Experts of a small language model: vocabulary 19284, 306M tokens.
Below are experts of layer 4 (counted from 0) of a mixture-of-experts language model. Rows are named router (the router's row for the expert), gate (a neuron's input weights, with its number), up (a neuron's input weights, with its number) and show model dimensions 0-255. Each number is 50 + 15 x the weight over its row's rms, rounded and kept within 0 to 99.
After each expert's rows: "gets" lists some tokens that make up at least twice as much of what it gets as of all text; "mostly gets" lists some tokens that are sent to it at least half of the time. This comes from a sample of Wikipedia text that the model never trained on. Tokens count by the router's weight.

# expert 16
router:59 55 54 45 40 40 30 42 78 31 54 51 88 49 59 48 35 43 60 29 37 65 67 48 23 33 51 34 61 74 49 57 35 55 51 50 60 44 40 61 55 71 72 45 41 74 55 70 74 47 62 48 58 52 65 70 56 60 48 52 68 32 64 49 46 56 53 45 73 62 22 21 52 34 33 65 68 49 33 52 31 58 60 38 63 57 62 40 46 55 53 51 53 52 65 59 28 38 71 34 77 35 67 15 52 17 30 45 38 48 66 60 47 70 32 54 46 47 33 44 46 45 49 75 54 39 39 49 82 44 30 49 47 63 46 39 56 86 57 58 54 62 57 44 74 55 20 49 12 55 59 56 47 53 74 45 49 59 27 32 48 58 66 46 56 49 56 60 50 57 59 43 33 23 58 71 27 39 57 31 92 31 58 86 43 75 54 32 52 29 18 49 42 60 45 75 62 47 41 65 51 28 51 68 39 68 66 35 29 40 70 70 48 43 65 46 61 69 46 59 36 58 36 57 53 61 44 14 39 78 67 76 40 51 55 72 50 27 30 62 57 22 49 50 19 28 49 52 14 36 51 42 29 37 50 48
gate4:76 49 59 58 42 46 51 66 43 39 31 40 40 54 37 50 59 59 48 47 62 06 63 43 76 30 50 57 35 22 43 32 73 36 47 45 57 32 69 49 38 56 46 44 42 60 45 29 64 53 41 61 71 47 54 80 47 66 54 75 44 29 25 56 66 62 74 33 59 37 36 54 59 29 57 78 58 36 47 64 45 59 46 54 59 70 24 62 45 56 28 53 56 41 57 59 39 64 47 50 64 49 60 61 47 50 50 82 56 39 44 30 84 44 26 48 77 35 53 64 23 63 75 40 54 56 19 57 60 48 46 58 39 54 51 66 25 48 73 53 25 69 46 53 77 59 53 43 36 91 33 44 62 24 59 27 61 50 61 32 40 61 36 69 59 43 48 51 57 25 62 36 44 35 60 39 45 51 63 69 51 51 49 13 44 45 53 27 74 35 28 75 34 52 55 59 58 81 17 78 49 48 63 44 40 21 29 37 28 41 50 69 47 51 39 49 74 23 64 45 54 33 27 23 38 54 35 50 32 25 75 54 58 38 59 78 68 56 42 48 62 54 52 41 52 33 83 46 59 38 54 59 41 65 67 21
up4:64 54 70 32 65 61 50 64 29 38 44 45 64 44 59 49 36 79 35 66 26 56 60 70 37 54 50 65 27 30 20 50 72 46 64 57 72 44 53 30 25 54 82 52 22 42 27 66 67 46 39 45 63 29 69 54 55 74 49 68 62 36 53 61 30 49 38 48 41 57 47 58 46 75 56 56 66 36 36 44 58 81 75 68 77 39 26 55 93 46 50 50 62 45 65 25 68 44 51 48 46 47 58 79 62 51 52 54 46 63 81 58 75 40 36 42 79 32 46 76 43 46 73 75 26 66 53 48 48 50 38 38 68 41 64 47 54 55 46 29 67 73 62 51 87 50 23 70 51 38 38 50 58 51 48 48 69 38 47 66 16 57 61 35 42 54 64 46 62 39 46 61 31 49 46 41 63 65 29 21 61 59 42 47 47 53 37 51 60 53 48 17 47 65 75 15 52 72 33 27 51 63 38 60 69 68 49 42 40 32 58 38 54 54 61 68 19 72 46 65 33 23 36 13 46 45 50 68 43 50 44 36 48 56 65 41 83 48 46 53 31 35 37 60 59 69 42 61 43 72 59 42 51 46 32 38
gets: " The", ".", ", the", "The", " that", ","
mostly gets: " that the", " when", " where", "ed that", ", where", ", when"

# expert 57
router:43 46 33 49 48 53 38 40 70 36 41 63 55 50 58 54 64 38 58 43 33 40 67 46 46 31 65 29 26 37 71 63 52 67 42 22 56 65 53 46 64 40 46 60 53 74 69 57 43 29 53 60 64 48 58 56 63 50 48 63 59 41 68 48 45 55 49 57 76 42 27 30 52 49 33 44 56 44 26 63 37 90 55 18 56 68 22 46 35 32 39 53 31 90 65 63 38 46 55 13 70 53 60 69 49 34 49 52 36 32 28 49 43 67 34 59 66 51 02 51 45 44 52 54 38 56 37 44 29 57 36 57 75 32 43 38 60 46 63 36 54 43 78 55 94 80 21 65 48 68 50 52 64 63 63 68 72 55 49 33 18 66 50 73 61 44 53 34 66 64 57 70 40 40 59 43 37 47 44 29 53 08 33 51 42 51 65 20 46 39 63 52 46 44 54 79 64 32 32 55 39 46 77 60 36 54 43 43 56 28 51 58 39 51 48 46 48 70 42 39 59 52 35 59 19 30 34 25 36 77 71 66 29 59 45 58 34 26 47 56 63 61 44 53 36 28 48 54 08 29 46 41 51 52 33 43
gate6:49 61 41 80 28 29 51 63 59 52 53 32 57 57 56 35 75 68 60 90 37 32 69 63 27 62 69 47 37 53 48 24 37 28 39 53 59 47 37 49 48 46 64 44 22 74 48 51 50 57 55 74 30 74 47 49 65 66 61 81 52 62 34 62 43 64 65 49 33 49 39 56 50 47 52 52 49 39 51 44 65 46 84 45 37 32 64 42 51 49 53 57 31 47 22 51 50 74 65 52 18 68 24 44 37 65 48 33 27 56 46 55 36 53 45 66 33 30 69 40 30 71 33 19 33 53 40 80 52 43 33 59 61 63 41 63 75 49 60 47 51 43 61 38 42 53 62 35 53 42 46 70 27 47 85 72 82 52 63 57 87 60 45 35 49 87 32 57 51 55 45 39 60 46 95 24 49 54 69 79 52 55 57 54 45 44 31 46 35 47 46 68 54 74 55 52 27 66 44 44 32 63 53 22 67 61 79 54 66 32 39 62 54 65 60 67 43 47 36 37 56 26 20 39 53 42 61 55 42 28 61 39 29 50 27 71 53 32 49 49 47 33 79 25 44 47 51 54 33 50 29 70 38 35 44 66
up6:58 52 48 59 20 54 15 37 50 43 47 36 45 54 79 60 47 59 86 30 49 22 37 50 24 45 39 37 78 49 41 41 50 48 45 61 68 31 80 55 52 39 49 56 19 51 23 39 36 49 48 57 43 73 44 30 61 42 46 41 55 67 48 49 50 24 53 54 39 58 46 58 38 54 36 29 66 63 83 37 46 75 33 43 48 33 52 47 56 52 86 32 59 48 61 60 60 56 66 57 39 41 51 79 54 46 74 54 28 57 45 60 55 48 62 59 64 15 57 66 38 54 71 49 71 36 84 63 13 50 68 32 68 36 31 54 41 37 66 47 55 50 57 47 61 54 49 50 58 66 53 79 53 47 45 69 68 71 77 19 58 62 70 53 52 61 49 60 61 52 74 42 49 67 35 39 59 59 69 66 34 21 32 37 09 59 63 49 29 11 41 62 33 54 39 60 47 54 55 63 45 73 82 22 27 22 50 65 81 54 46 28 56 96 48 49 52 54 53 52 43 30 50 51 59 68 52 42 54 19 58 54 32 58 62 60 42 47 41 55 58 35 39 45 34 46 61 58 25 41 58 35 64 52 52 48
gets: " ", ".", ":", "°", "-", "′"
mostly gets: "_{", " $", "_", " £", " #", " number "

# expert 50
router:81 45 51 41 38 37 50 66 45 56 33 53 76 45 64 54 12 40 52 50 50 64 45 48 59 45 56 47 26 29 58 46 45 57 36 45 56 52 58 68 60 50 33 56 32 50 68 72 65 53 48 53 62 63 50 65 62 70 69 51 64 50 59 59 51 51 59 73 67 60 34 41 34 33 45 42 48 79 13 53 54 95 62 01 75 53 40 34 38 48 36 34 63 59 77 75 53 54 40 35 59 49 44 61 37 37 51 65 40 73 68 52 55 51 57 46 47 52 28 54 49 44 63 48 52 66 47 31 54 69 47 30 53 70 51 52 58 88 60 84 78 60 48 34 85 64 42 49 58 65 39 38 41 46 50 51 59 45 41 52 15 31 90 60 32 45 51 38 36 58 45 74 57 49 82 36 53 53 00 49 72 10 62 73 39 75 39 50 56 49 76 33 40 29 52 45 58 57 42 43 56 37 39 33 36 41 59 34 40 48 63 37 39 55 61 51 35 79 50 56 48 54 46 65 41 37 21 29 53 63 71 72 26 35 51 76 41 55 51 64 65 37 56 24 37 43 41 46 27 24 53 43 51 45 52 45
gate0:69 68 53 31 01 69 75 23 68 45 55 22 42 62 47 58 42 44 43 47 60 22 41 79 59 21 39 52 49 45 43 62 56 34 59 45 49 53 54 22 59 20 64 58 47 81 78 79 38 39 28 55 42 54 56 64 50 40 70 50 57 37 55 48 56 39 51 46 70 74 64 46 53 49 69 57 59 68 76 19 41 53 45 58 54 48 30 33 69 79 40 51 71 40 71 64 50 53 48 52 62 40 06 47 23 41 52 32 54 41 56 60 53 41 37 45 57 34 45 32 57 69 41 28 42 49 46 39 37 73 47 39 22 46 63 34 72 39 82 53 51 32 71 52 52 60 31 54 72 53 45 87 43 56 43 63 31 40 45 44 26 52 50 46 60 68 37 48 40 39 53 41 62 35 62 51 49 43 78 54 52 48 44 75 51 54 42 39 33 67 11 44 55 36 73 51 45 54 51 62 60 51 68 44 50 58 61 46 68 63 62 16 54 56 81 29 81 75 42 71 40 44 65 61 73 57 51 45 30 54 40 56 86 37 69 43 62 55 78 49 59 47 53 48 52 40 55 66 32 29 25 32 63 57 74 43
up0:85 68 53 48 66 72 72 52 34 41 32 64 53 39 30 39 53 65 42 44 52 22 39 81 44 44 47 67 45 43 43 64 61 38 30 43 71 50 58 25 50 57 37 44 99 55 36 70 59 87 62 54 30 45 51 49 60 63 44 43 48 46 68 66 71 46 54 52 73 47 47 47 51 54 36 19 68 76 64 50 12 27 61 32 38 41 76 31 67 48 47 45 54 45 66 26 45 64 36 57 64 57 47 58 16 34 61 31 27 47 54 43 34 51 39 44 62 57 34 80 51 31 43 48 33 47 62 64 49 60 60 57 40 37 60 21 69 55 81 66 41 61 66 58 43 42 52 40 67 38 48 29 45 38 41 32 30 70 56 73 65 96 50 64 45 42 46 47 41 53 51 60 45 20 73 82 36 27 58 54 53 46 52 57 48 70 31 53 50 51 46 53 30 41 32 47 66 59 32 59 55 71 46 28 34 71 57 61 57 77 42 34 66 52 36 40 22 63 32 35 59 58 65 50 64 34 75 64 55 22 43 42 88 43 33 63 38 45 58 45 60 48 68 69 53 51 31 50 60 40 76 57 40 36 66 61
gets: "–", " K", " B", "p", "c", " P"
mostly gets: "| Party", "p", "-p", " K", " |  | C", "-P"

# expert 19
router:39 53 59 45 62 35 67 34 67 50 63 56 71 48 49 70 32 46 47 52 40 29 55 45 43 26 52 35 58 41 40 56 52 80 52 44 53 64 75 64 63 37 65 54 16 51 47 41 74 31 70 44 62 43 45 60 52 58 63 66 69 34 58 62 77 47 53 47 72 39 29 45 57 45 43 52 56 30 26 76 67 70 54 44 37 39 38 36 46 36 41 61 66 60 54 56 49 53 67 48 78 74 69 59 53 53 42 60 54 42 23 72 49 55 68 53 43 57 22 45 40 43 43 49 59 53 56 31 55 70 51 60 39 36 70 50 49 75 80 75 53 63 69 55 95 61 27 55 30 67 56 56 47 74 69 57 73 36 62 58 35 86 71 76 43 52 23 50 28 50 54 59 57 49 69 74 45 38 32 40 63 16 63 57 59 28 42 11 49 28 59 61 54 49 40 59 54 81 61 53 51 00 59 53 35 41 67 35 63 46 96 59 47 45 54 51 49 65 56 71 51 59 34 62 41 52 27 27 54 55 55 49 31 58 43 76 46 39 71 45 42 23 63 51 40 46 47 54 36 25 59 31 54 45 89 60
gate0:58 65 58 54 62 57 63 85 68 69 47 37 61 45 59 64 51 21 62 61 38 63 31 68 28 51 54 64 67 34 41 38 73 55 68 55 51 48 46 29 66 61 32 74 51 54 45 43 46 71 77 51 75 43 46 63 40 41 36 50 60 31 51 40 34 61 38 61 56 82 50 56 32 50 18 42 38 76 68 49 50 53 88 49 52 53 37 58 55 50 39 63 22 49 38 41 99 25 39 45 68 43 61 65 49 44 31 48 79 52 28 57 52 67 53 53 44 79 63 49 56 31 45 51 69 58 61 32 59 63 43 81 55 54 35 64 47 41 60 42 20 67 69 20 28 59 53 12 35 52 41 65 48 48 46 47 44 43 36 50 57 47 45 26 50 79 47 29 61 50 61 43 54 45 56 65 49 37 54 47 48 64 35 30 32 65 46 61 52 80 45 51 29 70 17 60 35 63 31 77 28 42 37 31 32 37 38 47 54 54 59 70 46 62 21 60 37 21 41 36 64 49 44 43 73 54 32 53 43 32 26 26 36 45 46 49 28 54 34 28 47 34 56 63 36 68 53 59 51 20 66 91 41 49 29 41
up0:54 56 28 45 40 14 58 50 65 40 53 44 44 53 43 43 55 61 74 44 54 41 80 73 52 34 39 67 64 63 38 59 48 25 46 50 67 45 69 72 42 71 29 53 67 79 40 44 45 63 44 33 37 61 77 56 46 35 58 85 44 51 41 46 73 60 34 44 45 49 35 51 44 52 45 49 59 36 38 56 34 60 40 47 63 72 35 18 55 58 74 47 79 30 47 58 48 62 66 58 41 32 48 43 23 22 30 17 48 55 51 41 40 46 83 54 33 29 33 51 49 70 73 36 23 49 38 48 00 49 55 43 47 31 27 66 53 32 46 22 47 28 59 76 32 34 22 49 31 37 60 53 82 37 56 74 44 52 57 50 59 72 30 60 62 70 55 44 31 59 78 42 39 36 52 28 52 21 52 58 46 87 47 58 55 67 50 50 57 12 48 56 63 69 22 51 41 48 56 61 26 44 67 51 41 61 60 56 62 42 47 34 63 51 60 42 46 50 25 36 45 44 72 61 41 56 83 35 45 49 41 75 54 39 61 26 52 30 67 43 83 62 49 50 29 49 39 28 60 62 28 49 52 51 51 51
gets: " N", "n", "m", "am", "om", "s"
mostly gets: "om", "em", " n", " N", "m", "n"

# expert 53
router:53 36 45 56 55 54 52 54 58 41 39 48 73 42 51 43 28 38 60 50 51 49 81 31 43 28 59 24 43 39 77 56 71 58 42 46 59 41 36 63 63 47 68 63 50 59 58 55 50 63 53 57 49 52 54 64 66 56 54 72 40 38 47 39 31 59 25 52 54 48 13 43 58 55 35 48 50 40 24 56 53 99 57 28 54 66 56 38 51 40 44 50 31 30 46 72 58 41 44 40 45 54 36 64 36 17 30 48 79 38 45 52 46 54 62 93 48 52 07 32 49 43 64 66 27 59 49 65 43 51 34 27 34 55 51 46 55 99 80 72 60 67 45 57 82 51 32 17 46 32 47 33 38 50 70 63 71 53 53 49 39 76 53 81 57 36 44 37 54 52 52 47 28 25 68 64 47 49 26 70 50 28 40 60 31 64 41 32 65 38 46 57 39 43 56 91 48 63 39 40 45 43 35 61 45 37 62 43 58 32 50 61 33 41 40 36 64 32 55 52 53 53 30 68 63 63 17 27 67 56 44 57 46 77 45 69 56 40 37 45 41 34 64 36 23 38 44 47 20 12 54 57 73 57 56 66
gate13:41 40 62 31 27 23 53 49 59 42 65 43 32 53 64 65 45 40 54 32 58 48 47 52 65 33 68 48 67 77 43 69 71 36 51 50 22 99 45 38 33 77 44 41 46 69 50 76 34 48 41 52 18 65 59 71 31 35 38 49 51 50 39 18 53 50 63 46 59 35 48 56 17 57 37 61 61 34 57 51 44 32 63 47 60 61 49 35 54 68 65 51 40 61 52 42 54 60 68 07 52 32 52 27 45 53 80 38 24 60 43 39 64 56 47 51 33 66 49 54 64 37 28 51 59 42 57 44 60 79 53 76 55 39 24 76 54 26 41 56 61 42 58 22 76 51 68 61 55 57 49 66 42 35 23 64 23 87 54 46 65 52 63 49 62 82 54 38 69 66 21 61 58 48 35 36 74 22 71 45 48 81 73 85 52 49 37 45 54 38 43 40 65 31 35 45 49 44 50 44 40 63 59 49 58 68 49 42 44 68 87 54 53 53 47 41 68 45 22 57 42 58 62 31 47 62 38 57 53 57 55 58 49 26 44 43 32 23 48 35 65 32 59 44 51 44 58 78 26 57 35 54 59 38 57 49
up13:38 36 70 38 64 47 76 40 75 05 59 30 54 72 59 58 53 49 43 57 69 50 47 57 48 44 76 57 76 74 68 46 45 52 23 66 39 55 22 42 38 54 61 44 65 56 65 78 50 69 55 54 21 42 57 55 54 35 49 47 53 63 56 32 43 53 37 51 62 59 48 48 50 46 63 60 50 29 55 62 65 31 50 39 67 50 66 43 61 80 79 27 36 58 21 60 45 45 34 61 61 44 48 46 60 54 46 54 41 58 57 68 82 28 78 52 12 46 57 42 51 74 29 17 21 28 57 40 61 55 79 35 69 57 47 61 59 57 40 60 61 48 61 73 17 26 38 36 40 18 80 82 56 66 60 47 49 49 58 45 85 61 65 43 67 13 65 59 55 41 48 76 36 70 74 52 53 49 47 58 56 73 46 58 59 18 18 52 55 47 31 73 56 69 48 42 62 55 56 73 46 45 41 30 67 54 79 33 38 62 60 68 56 62 49 42 51 35 40 47 41 59 52 70 51 62 22 45 58 50 54 46 37 44 74 60 51 38 22 66 38 56 67 76 52 44 56 60 28 34 47 71 50 39 52 49
gets: "1", "2", "0", "3", "4", "6"
mostly gets: "1", "2", "430"

# expert 27
router:55 57 84 49 73 48 64 32 59 51 26 30 72 52 63 51 37 67 48 47 52 65 49 54 51 36 53 39 60 45 52 74 45 49 54 38 61 56 25 40 62 50 56 50 24 60 68 79 76 44 56 55 67 45 69 63 61 50 42 52 59 15 46 35 18 40 54 70 91 53 48 55 39 41 27 45 57 42 03 66 22 77 55 68 54 48 47 41 63 53 35 60 17 46 77 53 63 37 59 66 56 46 29 64 46 58 44 46 41 64 35 39 71 63 58 66 82 27 31 50 50 21 51 59 53 51 56 63 45 58 41 37 48 52 50 39 42 89 55 39 47 51 63 41 99 57 21 53 46 53 28 42 42 45 39 74 60 49 57 63 24 59 77 46 43 41 57 41 34 47 42 82 40 06 69 44 39 45 45 62 35 12 61 50 38 57 46 52 51 53 55 56 39 40 47 84 68 58 47 53 34 37 75 50 43 31 54 42 37 68 53 32 50 34 42 59 51 86 58 41 68 70 45 72 53 54 39 49 45 64 52 58 28 58 32 44 39 25 33 44 51 41 56 52 45 44 65 65 48 13 50 27 36 49 47 57
gate0:61 51 72 46 59 57 53 69 57 41 33 52 40 91 55 29 33 59 23 48 60 51 67 52 61 51 81 50 40 47 34 60 75 42 28 56 64 53 47 49 30 60 49 47 53 37 53 51 63 28 49 42 56 46 67 60 39 54 73 56 62 31 32 55 53 75 46 65 52 59 56 60 53 38 73 54 30 34 38 67 39 51 66 51 02 33 42 38 58 56 51 46 45 54 54 35 55 31 55 51 56 39 37 74 60 45 35 43 44 77 46 40 55 42 51 71 45 51 46 40 58 32 62 40 64 55 23 27 34 53 42 53 71 60 34 48 56 55 15 34 50 68 78 42 54 74 46 46 64 58 18 18 61 40 40 53 55 79 35 53 44 66 37 06 63 60 65 59 38 40 37 70 49 32 54 53 54 50 21 56 68 63 59 46 32 64 59 53 69 42 37 63 51 81 63 44 40 38 44 45 73 45 72 54 69 21 39 54 89 66 29 26 73 47 76 50 52 57 76 31 72 36 37 64 46 16 30 42 45 45 00 41 50 33 61 55 73 30 58 64 49 36 32 55 33 28 60 42 61 31 48 31 35 50 61 53
up0:54 21 66 34 56 53 59 37 75 68 06 49 22 42 31 52 78 80 33 62 54 40 76 54 45 33 58 44 52 57 29 55 39 40 43 99 53 42 58 59 52 39 67 75 46 55 56 33 58 88 32 34 64 41 65 80 47 56 18 34 59 51 70 66 54 59 38 41 40 55 57 36 64 49 25 49 60 48 66 59 73 80 39 77 63 38 44 45 67 52 59 56 46 59 52 48 67 45 52 65 55 63 51 39 59 44 28 41 57 33 86 42 35 40 30 32 50 19 30 48 43 74 63 43 28 45 39 20 55 41 37 54 41 23 53 26 54 32 87 44 30 48 24 55 65 34 51 42 42 46 39 51 39 53 52 62 41 56 28 38 62 50 46 44 87 46 46 40 44 58 72 54 51 28 54 47 47 66 49 54 41 44 35 54 46 59 44 46 52 67 45 78 37 56 33 61 63 40 77 55 44 37 36 30 42 55 21 72 40 43 29 60 54 37 07 70 59 45 44 70 54 25 53 47 38 68 57 53 24 54 55 45 46 47 60 32 22 22 61 59 55 40 63 40 53 48 33 70 47 40 68 46 38 52 59 42
gets: " | ", "\n", "; ", ") | ", "ic", "ly"
mostly gets: "ically", "yr", "ially", "ric", "hyl", "rogen"

# expert 4
router:47 41 49 39 45 40 46 59 52 24 42 39 33 54 72 40 36 23 44 53 41 46 43 37 75 42 67 43 39 62 74 48 42 72 43 44 41 48 69 43 69 61 28 52 47 74 57 68 46 34 77 55 68 34 56 67 51 79 52 58 67 52 51 43 33 56 58 46 81 76 36 34 50 77 58 48 59 77 35 50 44 70 57 54 61 30 34 41 38 17 59 44 41 74 49 51 50 41 47 41 42 49 45 61 60 47 37 60 37 46 42 62 80 80 34 58 53 44 30 62 36 48 63 72 65 57 42 38 20 60 23 39 49 33 54 34 48 88 82 56 44 54 53 28 64 81 42 25 47 52 29 53 51 41 60 61 61 72 56 45 74 66 99 46 66 46 58 45 44 65 26 60 34 33 60 59 57 29 64 56 82 22 62 61 59 65 48 30 31 44 39 63 42 42 46 82 49 61 54 95 43 43 55 72 46 57 63 54 33 30 67 35 51 51 35 60 67 53 47 67 81 62 30 70 46 60 50 43 34 49 65 51 45 58 62 65 57 52 34 38 46 32 34 26 45 54 51 43 03 29 55 41 50 50 51 50
gate9:15 55 59 56 50 25 54 56 56 69 51 47 74 48 38 90 57 30 62 44 40 57 55 54 50 70 41 50 72 57 66 36 28 29 78 25 37 46 43 50 42 44 46 54 39 52 39 52 38 18 23 50 34 33 53 53 49 61 31 51 39 56 59 24 69 44 53 41 65 41 57 65 52 54 48 64 51 39 52 56 62 23 51 36 71 47 33 38 40 49 68 47 36 28 48 52 37 24 71 80 39 63 28 64 29 23 22 54 17 70 52 35 64 44 67 63 44 61 46 58 51 53 68 65 59 34 28 51 70 58 56 82 83 83 76 53 46 47 51 62 52 38 45 43 38 58 48 31 40 36 42 43 61 38 59 41 90 54 46 55 59 43 44 52 19 60 37 67 40 50 26 66 73 33 80 61 53 66 57 47 53 53 31 53 17 70 39 48 51 35 75 53 86 58 38 48 60 67 58 59 61 09 49 43 63 41 43 55 53 58 48 42 36 79 33 44 29 34 16 47 30 30 50 51 73 59 36 63 16 31 55 53 54 42 50 75 44 44 43 41 33 46 80 66 42 42 43 71 62 51 54 42 31 47 52 37
up9:55 78 63 50 52 77 32 38 62 53 59 63 34 46 26 65 68 40 43 51 70 24 30 51 34 76 61 39 34 13 31 78 61 38 45 66 70 60 40 51 52 32 56 44 48 47 53 39 46 63 42 28 70 48 51 45 50 48 39 67 45 42 78 30 54 15 52 53 54 42 31 51 48 30 42 53 21 52 41 49 19 70 62 40 37 38 52 63 81 83 47 37 53 46 40 42 53 64 89 48 56 28 40 57 62 43 78 55 28 59 45 41 41 56 02 36 49 46 38 40 81 54 45 47 31 39 58 58 42 47 50 31 26 66 41 58 21 42 69 40 50 58 42 47 43 42 30 61 47 62 38 63 67 34 53 86 39 33 57 43 48 42 49 39 32 35 78 34 49 52 52 81 67 46 61 44 36 64 41 56 47 27 57 49 57 42 51 54 63 80 58 22 52 67 44 50 65 60 78 45 51 05 47 59 41 64 77 39 47 50 56 66 46 41 69 24 41 56 64 19 57 33 34 41 96 38 38 42 64 52 41 50 34 44 67 49 30 65 52 73 40 56 58 55 24 55 50 49 35 57 58 40 63 51 59 34
gets: "10", "5", "7", "000", "6", "9"
mostly gets: "78", "65", "250", "120", "85", "90"

# expert 14
router:39 56 44 48 50 54 38 45 79 35 65 31 84 48 51 48 20 17 70 38 47 69 62 55 36 31 56 43 50 54 55 45 43 54 33 46 29 58 38 37 72 48 61 61 58 70 57 74 80 34 34 68 56 48 53 72 51 71 26 42 49 41 35 56 71 34 34 47 53 74 22 44 58 46 14 53 51 39 13 53 71 75 55 29 63 60 33 52 49 44 69 57 48 41 41 40 58 48 79 43 63 58 40 51 64 49 30 55 63 60 50 43 48 42 55 71 63 56 29 45 48 52 67 69 52 57 65 00 45 38 38 54 46 59 62 42 52 91 61 53 47 71 48 36 66 59 25 56 41 52 53 32 43 47 49 54 80 54 35 57 04 64 35 39 59 53 73 37 63 56 45 72 44 40 49 47 58 38 36 33 56 35 54 55 49 79 46 61 61 41 42 48 64 60 77 92 42 53 30 52 46 51 80 58 37 48 47 41 61 51 79 54 59 62 53 62 75 64 50 48 78 45 52 65 38 59 34 10 42 51 71 64 53 39 30 84 46 39 61 53 51 45 52 43 25 23 37 69 24 32 57 20 55 48 38 33
gate0:75 56 53 36 39 25 40 61 65 27 52 64 82 79 32 60 40 46 71 57 40 64 58 40 68 64 59 65 39 64 65 48 45 28 65 45 52 60 72 47 48 53 55 55 17 47 36 37 39 49 59 50 59 66 64 55 39 56 44 46 46 37 37 52 51 82 47 68 62 55 44 45 39 39 11 33 48 56 47 42 38 59 79 42 47 29 32 29 68 53 54 52 55 09 65 54 35 36 66 60 59 63 53 67 46 60 67 25 38 38 47 42 77 60 37 53 44 85 77 53 45 60 62 53 36 61 56 40 47 71 50 52 52 66 45 75 65 58 48 38 55 78 47 36 72 32 46 35 30 46 50 72 62 57 45 56 23 65 43 62 39 61 48 57 40 80 60 38 67 50 58 45 62 47 52 93 50 33 51 45 43 37 37 71 67 59 35 46 49 32 55 56 67 64 57 34 57 36 44 36 60 37 50 32 45 64 52 30 67 43 33 57 65 78 49 25 70 73 16 35 51 57 62 65 35 61 57 27 49 51 68 63 45 44 35 49 67 38 14 57 52 59 37 13 68 29 29 76 19 52 21 48 23 34 33 13
up0:51 57 61 70 55 53 30 40 47 32 65 13 18 45 36 28 31 48 28 29 51 35 66 40 46 51 44 49 63 29 55 42 36 54 59 65 63 44 34 63 34 27 36 64 42 14 50 54 56 41 55 55 61 22 53 53 49 59 33 53 52 53 77 50 47 19 62 17 25 70 54 31 46 81 39 75 53 48 49 53 34 73 72 67 36 52 62 60 33 53 43 59 12 70 45 30 31 54 43 17 72 36 63 62 59 23 37 73 53 29 43 40 51 56 67 59 56 51 55 31 42 49 43 40 81 64 67 53 77 34 63 63 30 31 57 40 26 32 61 76 54 49 63 67 16 39 31 64 62 63 53 64 44 63 32 78 72 51 29 54 71 48 40 64 44 49 68 57 52 69 40 50 59 56 48 46 26 52 41 63 78 54 49 40 74 62 29 44 75 65 33 47 11 56 35 42 35 44 72 59 54 32 51 76 63 25 36 45 41 46 59 57 36 51 50 64 45 51 41 45 59 31 53 28 73 47 32 35 50 36 66 55 55 28 69 46 58 50 51 51 66 49 47 64 51 51 47 53 62 76 69 65 46 79 57 21
gets: ",", "|", " |", "-", "),", "s,"
mostly gets: "a,", "o,", "er,", "i,", "ing,", "es,"

# expert 56
router:58 38 58 59 59 24 43 58 57 51 52 38 81 53 64 56 53 33 75 46 56 38 61 62 43 40 37 50 51 45 38 56 42 58 33 33 48 46 45 49 66 24 56 67 47 92 66 55 61 42 54 63 59 52 47 69 74 74 63 60 53 30 53 55 41 70 43 53 61 54 03 40 52 55 41 57 66 62 50 64 22 84 67 29 77 39 25 35 15 34 30 49 37 29 71 55 46 49 70 34 48 56 78 70 31 37 55 29 29 53 43 38 56 57 54 62 47 47 21 45 50 53 72 67 55 45 59 49 62 16 32 45 38 44 59 51 45 74 71 54 54 35 42 47 91 64 46 50 51 77 40 42 47 24 48 31 68 62 37 53 47 65 52 49 80 52 56 55 34 31 43 64 39 41 65 56 57 43 42 50 63 26 59 50 35 54 67 36 54 56 65 55 36 31 57 80 69 65 39 29 49 40 42 39 38 66 46 28 47 40 60 41 31 52 61 54 50 55 35 69 70 55 21 65 21 56 44 33 57 67 68 86 34 44 16 71 40 33 48 46 59 50 84 52 28 44 57 52 18 08 39 51 52 38 37 46
gate8:51 68 43 45 58 50 57 60 62 61 67 37 52 77 57 58 59 40 44 53 45 68 18 70 60 49 34 54 37 52 44 52 58 41 49 49 53 59 66 50 42 58 63 60 45 42 63 41 91 52 48 42 71 39 46 42 67 56 34 77 61 42 39 31 43 51 71 36 54 64 39 45 62 59 52 53 57 39 60 86 66 59 65 49 59 54 49 47 41 62 43 56 60 46 54 56 51 54 26 79 36 35 31 53 55 59 50 43 46 33 44 42 49 64 39 33 48 63 03 49 75 89 55 69 57 29 68 44 47 38 74 49 77 46 47 22 76 46 61 77 46 45 54 36 57 52 61 16 46 61 57 27 17 43 45 61 44 57 72 50 35 47 52 58 00 71 35 56 69 52 36 35 45 55 29 42 74 55 52 55 53 57 04 53 42 66 78 42 30 57 73 55 46 30 76 59 80 49 94 72 40 48 43 57 70 40 41 64 48 38 53 20 52 64 49 33 42 81 53 54 57 70 33 60 61 45 54 63 32 85 77 46 59 73 68 43 32 39 48 26 68 24 42 58 48 62 37 68 47 43 40 47 70 61 59 34
up8:37 59 39 29 27 81 61 59 72 47 28 57 31 65 23 58 68 63 51 43 72 50 67 74 58 51 63 52 37 49 59 49 43 63 39 38 21 55 39 39 53 48 49 27 50 35 61 44 36 71 43 84 43 42 30 55 46 51 46 52 54 61 52 66 39 50 67 53 45 40 42 21 72 43 10 03 27 40 80 48 53 52 55 44 38 40 38 33 32 55 61 67 39 42 54 76 45 27 63 56 58 29 35 20 31 67 33 72 54 02 57 38 49 70 67 48 57 32 43 48 30 50 65 28 82 60 43 53 46 61 34 58 47 26 50 58 67 47 18 44 58 61 31 47 40 65 57 58 37 52 58 51 50 32 47 42 79 28 45 28 45 54 71 52 37 47 65 30 62 43 58 39 49 64 74 40 45 63 42 44 46 22 42 47 48 60 54 67 49 30 48 87 42 35 40 47 32 32 33 51 39 32 30 59 44 32 50 19 51 39 33 42 35 80 68 63 43 44 44 45 22 40 32 58 30 47 84 38 63 70 65 69 42 62 63 67 45 47 66 57 65 54 33 36 55 61 69 49 51 19 32 60 39 52 60 53
gets: ".", "2", ",", "0", "3", "\n"
mostly gets: " city", " municipality", "- • Total: ", " town", "- • Density: ", " village"